Weights of a small mixture-of-experts language model, trained from scratch on English Wikipedia.
Size: 9 layers, vocabulary 8192.
Experts: 64 experts in each of 9 layers, 160 GELU neurons an expert, 4 picks a token, a softmax router.
Below are experts of layer 2 (counted from 0) of a mixture-of-experts language model. Rows are named router (the router's row for the expert), down (a neuron's output weights, with its number) and show model dimensions 192-287. Each number is 50 + 12 x the weight over its row's rms, rounded and kept within 0 to 99.
Before each expert's rows: "comes before" lists some tokens at least twice as common just after its tokens as in all text. This comes from a sample of Wikipedia text that the model never trained on. Tokens count by the router's weight.

# expert 12
comes before: " the", " a", " his", " her", " their", " its"
router:54 40 26 54 69 43 61 27 44 63 62 45 51 62 62 31 25 37 60 20 62 46 41 45 40 59 36 36 35 60 48 37 59 50 40 60 54 65 42 47 58 64 25 44 37 59 52 69 35 74 51 38 63 57 47 42 41 60 51 36 49 74 63 54 44 44 52 35 57 48 42 37 44 49 44 55 56 43 47 40 50 52 30 38 26 56 43 47 65 65 57 58 67 35 49 50
down0:44 36 48 55 49 53 29 39 47 31 39 49 46 54 61 49 61 48 34 25 50 44 38 44 43 50 74 35 47 46 48 42 45 26 60 51 57 51 37 58 56 60 58 38 53 63 28 66 73 45 36 57 51 43 40 58 53 38 57 39 31 63 48 61 43 46 45 59 27 37 79 47 44 40 48 43 44 55 52 58 50 48 39 37 56 37 53 25 62 32 35 37 73 41 41 51

# expert 51
comes before: ",", " of", " and", " in", "\n", "."
router:35 44 40 64 57 42 46 46 51 42 50 62 40 59 60 59 52 42 53 59 63 60 39 37 43 45 56 35 61 58 43 51 70 68 65 52 44 64 54 66 53 34 52 49 44 54 67 54 45 60 55 46 58 27 53 40 46 41 43 46 30 47 51 50 63 46 72 40 52 63 82 40 46 42 42 47 48 52 37 37 53 53 25 27 40 74 60 60 63 71 51 38 49 41 51 67
down0:43 65 59 58 62 54 36 46 61 61 48 65 53 31 43 64 40 54 41 60 34 41 57 65 44 64 35 47 62 42 35 45 49 64 54 48 40 49 38 34 42 64 41 54 37 48 54 57 66 38 43 70 52 71 36 55 27 53 22 55 64 57 53 35 53 59 53 44 35 38 52 42 55 28 44 51 32 35 50 43 46 56 70 35 37 39 61 57 69 48 68 65 58 59 40 19

# expert 31
comes before: " a", "The", " the", " also", "-", " was"
router:29 37 66 62 51 34 39 37 59 48 43 43 48 43 38 23 61 23 37 37 59 42 62 63 50 44 48 28 53 36 37 49 53 42 50 51 33 64 66 61 39 40 49 44 52 51 57 48 58 51 48 63 22 32 56 64 49 56 41 44 60 36 36 40 45 61 58 41 56 48 57 49 28 36 44 66 68 52 36 45 53 55 59 55 75 45 35 37 71 44 51 41 62 36 49 47
down0:59 72 51 45 47 69 46 68 61 67 54 76 51 41 46 46 52 56 49 54 47 31 58 36 38 56 63 50 31 55 54 58 51 62 38 54 45 67 62 66 68 69 43 55 14 30 66 68 50 50 58 47 47 55 26 72 58 54 46 64 40 51 46 52 54 70 67 47 36 57 29 55 62 42 43 45 28 27 42 28 43 24 52 53 59 59 43 43 55 46 37 61 50 46 69 48

# expert 8
comes before: ",", " |", " (", "\n", " and", "'s"
router:38 64 52 40 52 39 65 50 44 57 69 60 61 71 45 41 47 54 64 56 66 43 48 55 61 33 28 55 64 67 55 31 36 37 47 45 52 60 41 39 58 38 53 62 67 61 48 48 50 53 31 41 67 65 40 50 61 56 54 56 67 57 51 39 51 61 53 50 33 49 43 52 50 41 35 33 50 56 62 46 36 47 49 39 28 60 36 52 31 49 41 53 43 25 43 69
down0:48 47 57 46 56 67 51 72 55 35 43 51 48 57 42 31 54 33 32 53 50 56 55 59 65 39 47 66 57 52 73 37 66 27 35 38 43 51 65 59 41 51 78 67 45 73 63 29 48 67 65 58 71 52 45 49 53 26 43 47 67 56 60 51 56 49 43 49 47 25 46 24 63 44 65 21 43 43 53 51 60 50 53 69 49 46 36 53 47 47 54 45 45 36 52 38

# expert 4
comes before: " ", " |", " |\n", "19", "1", "2"
router:52 67 34 44 45 51 46 57 45 86 48 48 55 68 36 61 42 54 46 51 56 45 43 38 52 71 42 57 38 59 43 39 39 50 43 61 57 41 44 42 57 50 55 69 70 54 45 40 57 50 52 50 45 30 66 53 51 62 60 46 50 46 51 50 88 33 62 59 51 47 51 39 23 65 49 66 65 36 74 43 40 74 63 35 65 45 31 34 40 43 41 59 46 58 66 51
down0:66 61 47 55 59 32 44 61 46 66 49 29 63 57 73 66 41 59 57 60 55 52 38 46 84 65 47 43 69 42 39 62 46 59 53 57 50 54 38 39 79 51 40 55 49 44 59 68 28 56 67 58 65 55 50 46 54 51 44 71 70 54 67 39 57 58 48 31 55 37 64 35 42 59 33 31 61 55 61 45 46 30 53 63 40 49 68 47 51 44 66 40 47 63 76 55

# expert 3
comes before: " of", ",", " and", " in", ".", " to"
router:50 51 46 63 61 28 49 70 58 22 69 46 60 40 56 55 65 60 45 52 50 38 69 56 70 56 41 34 72 49 63 49 34 32 64 39 54 65 40 42 38 45 39 60 24 32 58 37 45 47 59 58 63 37 45 53 56 48 48 69 44 72 63 45 40 56 41 30 47 63 64 45 58 65 69 45 51 59 52 53 42 46 60 55 48 65 52 59 48 37 57 53 56 58 36 64
down0:37 75 53 51 52 31 37 57 42 48 62 43 49 54 62 37 41 38 48 58 57 34 72 55 75 61 70 52 64 44 57 53 48 54 52 51 45 69 52 38 30 68 36 51 48 55 37 65 38 40 37 47 54 58 38 55 32 53 59 49 50 54 47 50 46 68 45 58 36 42 64 52 57 60 71 57 48 50 45 41 75 45 48 26 37 46 46 51 47 39 60 33 37 58 68 53

# expert 22
comes before: ",", " (", "\n", "'s", " and", " was"
router:42 56 49 76 44 63 61 41 54 57 59 67 67 46 39 42 39 47 56 33 64 45 46 44 37 36 45 61 57 50 49 42 52 57 52 51 51 72 65 75 56 36 57 61 69 52 48 54 73 58 65 46 59 53 35 44 41 44 69 66 48 42 43 60 66 50 43 48 40 63 38 75 53 33 57 36 51 55 40 65 41 38 70 38 32 52 67 43 33 56 32 40 64 43 41 44
down0:44 56 54 64 43 60 46 47 58 43 43 63 44 55 56 50 37 50 48 48 48 43 56 51 44 53 63 49 44 65 49 74 37 21 46 53 63 45 33 51 49 66 42 58 45 32 43 43 52 49 36 57 39 71 56 57 59 60 39 43 41 46 63 63 39 58 34 82 48 35 67 57 21 60 60 62 50 68 70 69 52 46 35 50 52 39 42 51 50 38 46 51 54 51 37 69

# expert 52
comes before: " ", " |", ";", " (", " |\n", ")"
router:45 36 59 44 60 43 42 47 61 84 28 60 53 48 45 56 48 59 50 43 54 45 32 53 65 52 50 51 62 43 49 51 42 56 57 46 78 52 41 23 57 53 57 35 65 40 51 53 47 36 38 55 60 53 26 38 57 76 33 52 35 68 47 55 57 32 57 56 67 47 69 31 49 59 61 59 48 54 44 24 51 62 49 47 59 43 74 43 60 26 44 63 35 41 58 42
down0:56 47 04 34 45 26 38 56 42 44 41 83 57 55 70 75 54 48 42 38 49 47 50 55 56 43 45 38 44 54 54 55 41 37 51 74 39 16 40 61 56 62 61 43 43 45 52 47 38 42 66 47 44 61 28 33 57 34 34 54 56 56 42 29 54 42 52 70 48 57 46 61 35 46 25 28 43 44 50 48 49 67 27 55 38 68 63 42 41 46 49 59 56 68 56 55

# expert 34
comes before: " |", "–", "0", "00", "19", "20"
router:69 55 64 65 39 49 44 49 56 74 40 47 79 51 68 57 41 27 39 47 68 48 52 61 24 72 49 63 58 37 41 73 64 66 53 31 43 68 24 50 57 72 34 42 46 58 47 61 57 54 59 60 35 62 44 32 45 46 61 40 60 47 32 60 43 33 23 59 59 38 34 36 49 46 51 82 51 51 61 50 61 63 51 63 66 25 49 49 48 60 54 54 57 49 53 40
down0:64 46 54 44 48 68 46 62 50 49 36 44 53 61 52 56 47 40 55 37 68 42 56 75 46 32 55 39 53 38 37 33 33 57 62 53 45 41 52 24 50 57 52 66 36 65 50 42 48 55 48 58 44 35 40 54 64 39 30 40 48 18 60 66 30 51 45 49 68 32 65 43 54 61 65 53 60 44 46 55 68 54 42 53 47 44 53 22 57 70 37 60 43 52 56 50

# expert 41
comes before: "==\n", "|", ":", "\n", "-", "==\n\n"
router:23 54 66 68 57 37 29 50 66 63 38 47 43 48 55 39 17 43 31 46 42 36 57 62 43 53 66 52 42 37 43 44 62 37 54 57 56 59 33 58 68 22 47 49 41 65 39 55 42 31 49 33 40 57 33 58 50 52 52 41 56 46 39 63 50 23 55 55 48 39 58 30 23 37 58 61 45 51 42 35 52 67 49 63 65 53 53 45 50 37 46 41 50 32 39 66
down0:60 51 46 55 38 43 39 29 46 55 54 36 62 59 40 65 40 60 51 60 45 48 38 63 43 43 41 45 61 38 46 50 47 39 42 41 57 44 47 50 56 66 24 70 59 43 51 56 46 23 46 64 47 66 38 59 55 51 35 60 52 53 60 56 24 46 40 51 45 49 50 45 25 37 26 74 34 51 45 48 62 71 38 35 68 47 61 78 52 33 66 54 53 53 50 47

# expert 57
comes before: " |", " ", ".", "}", ")", " |\n"
router:54 38 59 41 27 46 59 40 53 62 51 36 44 19 67 51 42 46 38 38 44 26 45 32 53 61 49 48 58 57 56 41 67 62 56 51 47 37 46 52 60 53 30 35 59 60 55 53 68 25 53 62 19 44 56 53 47 50 45 33 42 80 45 56 79 64 65 71 39 28 58 37 65 56 34 54 43 46 44 57 44 68 60 65 72 37 60 29 40 59 67 58 56 58 47 53
down0:19 53 62 45 47 56 40 74 61 74 45 59 41 49 71 44 45 34 65 39 42 44 57 46 36 39 41 57 39 33 35 43 59 33 60 60 58 43 52 60 67 39 46 55 59 50 41 50 49 37 48 43 58 40 33 15 59 49 55 32 37 57 53 56 33 50 73 72 60 31 76 47 40 58 59 60 60 41 44 46 34 53 63 51 62 65 68 43 48 50 53 56 62 56 54 40

# expert 45
comes before: " of", " in", ",", " and", "==\n", "."
router:38 61 43 47 44 50 49 49 59 36 61 63 63 23 51 51 44 40 55 64 71 54 44 47 49 49 63 50 42 34 45 57 43 36 45 64 50 27 54 68 62 26 41 53 52 39 47 42 37 31 73 49 55 47 53 61 63 36 53 34 45 56 51 51 63 40 42 27 59 33 58 49 57 33 47 29 51 60 28 46 18 28 49 65 44 65 28 66 73 58 49 30 61 40 56 51
down0:52 67 42 47 50 35 55 63 44 51 32 76 46 53 51 46 68 36 62 47 55 70 70 46 41 57 37 58 39 53 44 72 65 37 41 26 70 45 58 41 58 46 55 52 62 41 63 57 52 73 44 47 52 42 44 60 53 65 78 39 50 48 41 55 45 59 42 53 52 50 47 48 51 52 50 33 48 31 57 50 54 52 42 66 39 63 48 75 60 35 55 54 36 58 59 47

# expert 11
comes before: " be", " been", " a", " the", " have", " not"
router:68 57 38 49 80 33 45 49 68 51 42 29 39 30 51 30 62 53 57 48 60 37 52 49 36 61 73 53 49 67 68 54 62 46 49 49 66 32 46 68 51 61 46 75 45 54 54 63 55 76 60 58 42 52 53 19 68 37 76 38 56 41 50 27 58 52 57 47 45 59 63 37 56 53 50 35 57 55 60 63 41 44 55 26 56 48 70 43 63 60 47 61 56 43 34 47
down0:62 48 13 47 48 38 55 26 25 50 73 48 50 40 55 39 56 71 53 54 49 51 56 55 33 46 49 52 42 37 56 32 62 53 62 60 39 33 25 52 67 38 60 50 45 46 32 54 84 61 40 48 66 43 19 36 61 49 68 47 48 44 37 48 62 57 65 68 40 52 42 56 58 48 42 59 64 46 39 41 32 72 48 67 48 54 60 52 59 50 53 74 27 48 52 51

# expert 59
comes before: " |", ".", "%", "–", "0", "′"
router:58 48 68 55 30 59 64 33 46 56 41 36 33 36 47 40 49 59 26 69 49 54 60 63 75 47 61 37 54 55 55 65 63 58 40 42 37 34 53 40 54 61 45 48 74 54 59 70 60 54 50 45 43 33 71 34 61 60 32 59 59 60 41 50 76 54 60 67 38 47 44 51 64 52 60 49 63 51 55 35 63 66 35 57 58 34 68 29 35 67 56 54 54 60 54 52
down0:30 60 26 42 49 55 52 36 73 54 49 47 41 32 52 65 67 51 52 59 27 27 39 79 53 33 29 56 36 45 61 65 46 58 66 35 52 58 43 32 65 37 31 40 76 36 68 53 54 46 48 73 48 53 66 40 54 56 41 49 56 43 40 57 50 49 56 39 44 33 62 36 44 45 40 39 61 49 45 61 60 39 38 43 51 74 53 41 36 38 74 44 43 42 49 27

# expert 50
comes before: "|", "-", " ", " \"", " -", "   "
router:57 50 48 32 48 28 73 47 57 51 47 55 37 60 60 37 75 50 48 50 41 49 37 57 59 28 57 52 57 22 42 50 64 47 43 56 53 45 50 43 25 48 48 44 58 35 42 49 64 48 53 54 39 26 52 55 32 47 65 30 57 40 18 53 55 40 47 53 60 49 58 54 58 42 45 27 42 28 55 50 50 45 61 78 49 67 36 47 37 51 49 48 37 51 38 48
down0:54 39 60 45 57 64 50 55 34 60 65 52 45 50 61 63 70 39 48 68 61 45 48 44 53 44 36 63 58 40 62 68 46 41 42 45 64 48 37 52 34 55 31 53 54 37 56 40 67 56 22 54 49 63 56 65 57 39 69 50 79 42 62 52 33 72 43 51 40 51 45 61 46 55 48 55 49 64 35 73 43 62 57 72 41 38 46 50 36 50 41 56 55 41 58 71

# expert 55
comes before: " The", " In", " He", " It", "==", " and"
router:40 69 40 25 37 32 48 49 48 44 23 41 58 46 67 36 63 51 65 55 64 43 41 65 42 75 46 36 41 59 47 63 68 31 69 40 58 42 66 54 70 50 37 57 53 47 57 57 49 67 49 58 58 44 61 45 42 66 53 33 70 37 35 47 59 66 58 30 59 75 51 60 36 57 51 46 38 37 51 46 46 55 78 59 73 63 58 54 48 56 75 38 57 46 63 52
down0:71 62 64 46 34 51 51 49 58 27 36 42 55 55 51 51 52 24 61 59 36 25 50 50 36 68 48 52 58 65 47 75 40 50 43 62 89 57 51 61 42 58 48 48 40 55 47 28 52 54 39 62 66 60 43 79 46 50 67 39 52 56 53 59 40 62 46 36 47 48 61 56 45 46 34 36 52 60 44 47 52 46 55 56 47 61 37 70 10 50 38 40 27 55 37 45